Below are experts of layer 5 (counted from 0) of a mixture-of-experts language model. Rows are named router (the router's row for the expert), gate (a neuron's input weights, with its number), up (a neuron's input weights, with its number), down (a neuron's output weights, with its number) and show model dimensions 0-127. Each number is 128 + 32 x the weight over its row's rms, rounded and kept within 0 to 255. Numbers have three digits each.
Before each expert's rows: "comes after" lists some tokens at least twice as common just before its tokens as in all text; "raises" lists some tokens whose logits its average output raises strongly, later layers aside. This comes from a sample of Wikipedia text that the model never trained on. Tokens count by the router's weight.

# expert 5
comes after: " |", " and", ":", " in", " of", ","
raises: "est", "ell", "ec", "ens"
router:147179141128125180077118142146133113159185060079110146132154150172097065093102111154134132078184139144109136084179093155078069137155159123114129132064163143129094144110128178077142160171089111109114168101123124124161122119151155111121158126110140095117109210078131063083134157114114111110085181150126145093164130148112106165072143173083110136099143120175089070173097146127153129172081
gate3:143127135169182167099189076153172176142100120137129172096182097083114084105213101154140166136099112123161124111105136136101070111127114133074097134123123140178119147127146115164110112082181115131122134089098147085173103091132135158054131118109170127132074131107168145169156136117092195121130144143143150125163114122223135186136191117146151103166088085101121150140118146073170125181163
up3:117094104196099104120098142086123133105054086111162198179101082185114183145116135093132180101129166140164132150129121133097126123143198132150040093175097140082077163076056157123166152134082090152087107110118135103105134104132151130092159119129141155081114156168169095076132145137099102102132110144104090123119152114135131127110161151075117063148129135111126141112148085162205087129140
down3:152142134084101114122093107123096124136110137085176105178170108057117110106108150106107110112152123147078122138098143136083121141125085181142126161091105126173168115137085164108098096125113122116125101149208042129132129146138106185145092155126177111034130109129066096096107117118081167093109132080145072088129086083144128139148116146111150122164156169082138139072076132098141037137179
gate4:159105150132128130118121178157145137114169059125114149161175057094138149109144179126123136135135186187112196104091141136117122101112116039121169138092157083075136137109127091195103135155152073136096162127120147123124147132128091102140053183118116136110116109132136151121089110055126141091120056136130075089072116129077122113119120093173125188113090189072145168133098119162157130113104
up4:182065158098133128081160146148124152141153106146088154102146124185193102077155164157168110108148117114150097138135136118143088133145134174103125151118184147125142113130149086188139105127161150125153116139068145167117160176124036115149070111143120155145161088130160084166106132168106131154123128147138144070102083098123121201127162119187026153130070085179115106141147159089092126164127
down4:072103120147089146138150130075148134157128164114090178173133128135148143081136060128131111157099138093124129129141174136171162188136210092152186189169133108137150138139115222100097108098146170148111120187144166119123114191153171141101102163113101101122128153095147079108120137136077100087143085193117140129096044137093124123170156179111193134159121112129132117163160149159108090115120
gate5:077136075095127131081104118089139115136102161120073120180127077121123142087124129132015144183110154105141167167121218140142168076091089117144096156145076089115165128166095138074130110112103130097091140151141105156127135097135130131124117131153184167174097122081086152101141178113105155122152137116162128109125109141146181101136210121143154131134103154141124059091125202151164119115182
up5:104128044134098126145153116125136159142126143109107129106142075098134115158125134108125217094057103149122127148124112099101092141111171091133136140172094159102132195181147126098107148142173160159153222081109153081127156103149154061142147145115186075100130191079139133141118084136103085114113119107127110136081154110155150119118114129037135087123080123170141133145198073112129100134095
down5:147146189096126092109070110158052155111180092139194189140125063143137150156098164154131084151127115091168072158149079118072148119085127146126116108147179120141135130161182120117177153109089160154129156130151148189201110149178166103123110151104148163135120181193099151125120139155085079159114182146125126134128131088082160103080206121125133165136158131118153180112112147140141151140130
gate6:136181128088170182162081178149122159109134148144108072149101123129118152160182144164092143141114112106118091152160141098149084138101088133155172116127078112103109112133126105171150164104130032104149099131120144131097110134143064157118124123170155092174126054114130105173136091052159116123110129088143148097076173089089107149146097139206167127132152078127073167124087168103146097197143
up6:151144130164136137105116079106107150044069115141137146137169096140091107107112199092066110143155136141187164145158141107120198088112166137118073095120121110143118109106110098168179138147096142131092154103139093087166135143118208135130184116064116116118108151190177149116152164155112138160165064132087118175176046159158121112101145121082099147125146181149125130127090158096143139085111
down6:081140130181118112116143132063175114111134155136166076101124101083147140126139166148078140102089126159090139168078100167108128089139000093147085130114165138136151158192163110123123150096071170145155171165147122164107151174130129154139136119056161088064129115114109145107111135178135129167144180179119143115099165141141104153113110140171118107148142169082107142176086114128149069116123
gate7:133104116144103033118104092183175147146111102163117136100158096220156162138162155147106082125142114124093093146198126111105110128131071136102118122110088210094139172187074148121156107122125148159148127117126192148117126204138128173110121140133140081127138183190163140069145136124114090163101125125114106116140132121168143130168189183114148139078129073122083139113141160171109103096154
up7:109174103155071092102089127046168087102096183108149198107155050117113177101162107157067144159111165113133198142103192097146144149159099140133114115151102142100114119162133136082102128128182143153067114120126148123126139154124181144113157115137094121112133079176095125078111185144115120157110198059088115126155168142095099132097117165170146135131113139136159075170130109160116116100174
down7:113127119129097179107097158092152178141143106160103125123132118112112150063126093175120104153125192134122116115125141119138114132147106122105126103124100142122140112136128159189119111162165060076077079142105099145126091126100136139193095098097106142113092118115039162161092143184213093068123073097110138133106080166148088125151145160194097163205136158125180138161167097059092135118140
gate8:140159076119139128192120119138098144137068059161148151160206114115200130092145094144192142121089167137149123101118144148131094110135146162150095111131147182080130054157190091092135168119168134126132072150111162110161147106123094118111207106114135134170148153137139127147118142106147104092103157103148147144114159073120141173184053155094114145184156132108148182062131091121178127145106
up8:116097123126141101048176103112148097122152138112124178159119150180098136176141127135122112194133068111141116192135156079093085068122172137065109089123093139123178140132096177136135163137095177119091161091111135118123118123117159070067111123105135147210162143158139201149119071142115103129140111099132115096120176189134151103146199097064155128098125156120098156106141193121132112101143
down8:108118115160119104101172107087131201090094186129117145153157184097152095186134078127155156115137131176170129090094113161095107117113108142156159158177125160155074082214106109161135105173134135130097064155141120151195134165088127153096165161151115100099079097162134209156133133113110118163118192151121116126177089157123154114101158108100129107116176148140145115140126106068085079071128
gate9:141141129134143089141077164126151119134094067145115162084076111134142192110152133109147095122122174095092091080102136090123137141151116171175157091165109159096123185142152156139126130175133052104136045158136109114117158086115166107154134181136117198202117071082109144092159055130153166132118153195123180066154110076105139146124125109138113132118147084124121151151144194142106121142162
up9:093194149100169170129123093122099129082179137105162110109104154104101156152180157119130129184160079067132101144112176074132150116094116091148186122099151202130108158102152151177130129112135139080126154121127150113146150152078093095073096138178079124145131131149168169114123143133117131075084151138180063214132108106106143157141141202155096178067102141102111107174124129158111088149120
down9:130110146100052119158208135139120148121079122111082128163188120142131143173085114100144139138112152112107094164172105144125141071136178129123139109124097088143133129052103178060133131128196102159133120180178087174148134187152146159123145038125161123099160110128120179179090132078149153169091120092159128138118174139130117101165169166103197139150145102123144122105122121088185127107092
gate10:144178103088120133138111100097124165134118126175163143188121072052136134208162134117137062157095082100073063129147156137132097110115123153134171185164178095111087204134104143145096139084069125122114110148116108116134068111111071154151113143094094136170152120115133128151130078149105126137114182099127142088109145127146096139178137137196173145171101100064136166093083133150184110140127
up10:171131107051122114120116113071115161168149171072127129093145092050124144170109134131168161128134110081125153096161110118145135114085142131110133123176216124071141175122109143095151153145128147114060130078095105151116120164113141176179128176172125107133166172102105128149139155160071127105106162149076160104110194118100086166131133082137169121181086131129106138079135200156114172164094
down10:191133162121177153150127119129151152148154129117092131109111100158115123120114120114060099126159182172122145083181136145158151181123243137108133158082111155104115130063135255143165123133126130159127129133101131120114103112110133111112137146155136163167112117125133141164092081167097137160140143093046120151131140148085110183172149131122123131106105140122152140110166067120165199201107
gate11:147145112136146079118179085128130138204078119147085154135094073197106108129181189147108112157102165167105111138140131125125139110154160094145133081193186138102098110221115184183104134142157112141128166108137148118097198114150162153103108145128073118158061125160087155068094170086134120131149124183126146081120108099115105150155184104086138109144167144160150117109150160137080102120121
up11:084095123107090098117143107145186177171093069117102144108123114147145088057125084144126202109120208114146132096118134125157219116077127155140103072173117120152120160151123102170169096164103151157089122086087157110139095102132109176172168139147077138087126156096109161122130143114163127156163051187135115191142123102150156153117071148122102109094111122110120116143098135149116160054117
down11:155074158157138142102163114140156094119118114136147099153114069096179130077081077159115126143131159132138190131123145120128166112117168060147082128132145151120115160181183056179084119142111074125130153127047097159139067128070161113161102141157128103134121128098119106137110123076107114086179102122146137157180102066142102146119144137130103151118222136117174143129089174136074126168187
gate12:186088161057145118064134180143156132158143115123097071214151126129146156123103065187135093142113128122076126151073150093139159117146096103135116131100078124115150075094044094117069134112110106139106141174118065134094080056111099142149114077148156119123161136058143157141105156110137125133132117116111152133118140129128177142094135140077136140106150152156114121135170163196142092059135
up12:108156077083098123133104099138085133142171105162142142151107153117113184114051169042099127158115121125084064112143091225075169101117164153157064175140128144143113132082146100120180161107115133096085147113121139104130126157165152107158146124138166147082099176131183183064093126137134098131146160094122105129120142167125168116156150145101092180148073122153166168146150177120170124108142
down12:105124101179093047071134209170097145139151127116107153172105123130149137166136131179114116125078143084107086206093130149089141082102113169178147142156159180102145110112160070150185110153172157073104131138085151118169083121092169139115079192157123117147114092119123182090084163143113155142173114114149115111131135186128128095076137117129106130184175106127115180135172158126129149113133
gate13:135104081075144118098143151172080162121135167164094167139120142147103095164149106153099131132083079159130107138102111174177085134129072098162067114102151154135161138069085137101097161116124134151110146131093190094150159136138131095095119077228117176156115138141146150168102108135148149110105151095155167116113170101133081119136184148158154088143162097100080163118080204190110175086103
up13:130154088096094153157158167098137098101173143117148160120166108155118090096170157137092111134152086191119101125125175142126127161105171128139156120066085157125150184124086135124100175186071131144089148109128113090075124087095182114063129155083091098067158182141117116134121099129179089097145100123150126199173129089160176156132109136149058105161100112097038135122129158130156112117160
down13:163155115103144168111087107171158150168102055161135186143105122101149131148133098119117138087093078145119197151102120133139136139138022172108099131119124114142168067071161109133159053111123094138106123116131109137152115095114087123148130117152126186111206153129149064063113146113140144128116162109129200132083157150148102151129104147149130100085204165056144144113119090102139142090112
gate14:103131113090151125138041080161120144072101164159174067126113107126098159083132179101034099111128157113143125128090218176093151166091111104145113116140111116161111163119179101149142142102166100123112174120159086151104145100099108128119142075119152141147142112151128132155146132089105084107156168125126132139156092067054171151115121204156194180135099161167140116138147156109138094100158
up14:089128140103110089070092118092112115119113185102170095132106087109140041098186100065188169140097109148090088169179168086076130088088128186178130129117143129100127113143124121143155109091141170158153123172167107126149094122094144108170117207152167100137133123097147148140120123102125119109107166161127149102142081154098185142140127158159105138184116135197124147097115072187146118069104
down14:158085118148111140163171111087112137104123138196176176133101108101054088123143142134120113118158161172172152092157130178125126117106089128113137150101101134136173168146160208127084119166103162095112119115169144099154155152161110071168123146107053093114056152135155169153158169140072093116160109119151152159123133152134096079145107178065067139165162145154166137132115210101100116165139
gate15:154150140178042118089111157121116127140121125174163113111148142070093109121105094147094126121125101120081151205063097112187126094098130163136191121127177115060136122132166137133172131136130158118147111152160055072099132134187175087107130132101173138111045111098112143114183132131129102120117119140138032164087135101163177089159128130102117132106167103086096114118114117104147167169099
up15:081070115133139173161193163170118115122178172080134136169136093127159094166126109140128027167143127178116127109118128149139132127142116098133142131054115127117134147102136108125119137113135133125117111140102134132139111112123141117143122042104074134136190151141112157077112103188165231087172092159142083148130154114136163152129069088117134090151087171077140155178095116141111198164085
down15:159136123060153096137141128131131164115180108125091118097167093161158102180134113168149155075122140158165125086101159137155094069192123071065106085071068135144122094148155058131102153181092179154153149136170100169119151177060107158112090132179071104175166116088083108100102106160092155106111095122087128089100092129140102173130120085141118106134122125154128181120120147151139141131089
gate16:156142123142095147145048121147138128097150120121145117165111108049182085127107099095181105072108104115149126099181125091163110084178109128170170164131175084122113049104124101132104125094160092151148117162107161139157155144111120176056133111099088096168132111063161076135118164188101137083106107079151068101131119093177132131119125123181155098186136139132140117118100111173130069094140
up16:120151139079108149144080127113153206139094145093124093180165165136120187130125180092095114135205132110130138096123179104166118154100117130116178140183180163113100130114137141086114022115161176110117078142124170091114148131109093116188142113130106056109154142061097127116163120149120151133089138169146107134121136084113126139203120154175114119115190099082165153115154150140070140144130
down16:101079121121235130123148136106123081136159144084101105099118068171130169109108119109167090070139118173151134147181047179193135142182220052124076115090078092110139148077165103130161167152113152154081124102132095149113164068120134110140156089121133138140173144140121116097094172105139170158178161141116143102154134150106107122159115092149140162136125108104124123131146131097146153094123
gate17:114192140103138149111082144089090083084076104064172111114137124108102127133091115148129163159168070104131132162122118133125145098147078149125156156112158114082092098096109090139174085083137091079090097121076130133142133076174147157049111148117213185145136130132112160117153125067171077113131133120154120150089174110168087158099137127138125150109124119093134169050074122166123083117181
up17:136168152153140125091087157151080054083094177159187105176098094070142110123101134106105131130090132197090095135139071151135130114130160127129136112120194130071099159135107059133145101107140102106068118146166139149134135101115155188095111097097176134125098089099132094067210139133146101122091152088118042190099123101100094160126104147140118167160131153119125157123092109099122099116173
down17:074126136138139167141117165118111113165126141129225145124119124117155112129096194154112128163196153142133146096172190112124149131152106140095116093072174118149151159153164205108131169123096138180186114117100090123145130134140139130148106158158117138111070115163150179143074138099131124089182055084144121139107154114136175084180155126130168126119132124079193163119087197103136197168135
gate18:095079192118192106130116147156165176114134128127141133104131077111083056122136160089109133123078137081107105109109131134161085149092124133132160101106170132131143036141173165141168069114107151127096143107120119040130148131129138178108144151185167145138127149090182139110092156168138133118095149096124172118117136134118058178147118114195124169096153110175117111126146036072121115146164
up18:139213145148093132056120128109135104120122134150145114154109187117109158139127130087151123118133154127076088125158153139126083125117126116149112097098196179174126184145155210112120127133099110087109173120134152147130132110084146108199151092078074129101087092149159143067129078133118093161139075119102124185118133120119076169118150045166075071132152116115104137123163073129138110064166
down18:178137123090159106067144120128122160107131110085161124204188165101136081157186168122182157175075128072139156097096112183154152125142050133155127144131142181158072116179103102166155096189100101118103116138107173139124107129154140083104140071102103126110140096121098100161066143106138144096131153146105089102115090099163186116132082134142174127148171127086189119166134093135129079116127
gate19:116133112128134142119152083118101106099116088152110105151101064159120146089124064147119155162149155203116191182118127147166092141148143137138063121157148127094042100199089134105150143083116166138134123117127179185105124120155141068163048082159094070126151126124159148126146174096146092171149083148093106154091181110144164120149146090081147070098101166116134117150137121161158171156127
up19:111179127094182194147140150109161155178147094107145143093088174142130138160103129097106118053111126151145093143130087105169115153146129139151122158120078132159128152117159106156152109165101156167098054151124081102109082157071072140154150081104189126169084078090132075161135107145161144121116149110153203108105139088163116162110168135054129137204187135131154131112147129150183106156146
down19:120108186127142161153135148140082175144161189157131160128181184126156070126165091107141136166128103119116081141134112150140120132108076097168169098125144122139149075081132058134093144117139075130117123151132073066131171123188074151171112087169123144134173122153057149104151100163135157154140187216135152119122146116182102104122096103109144132160190140068099146138121145119105166076169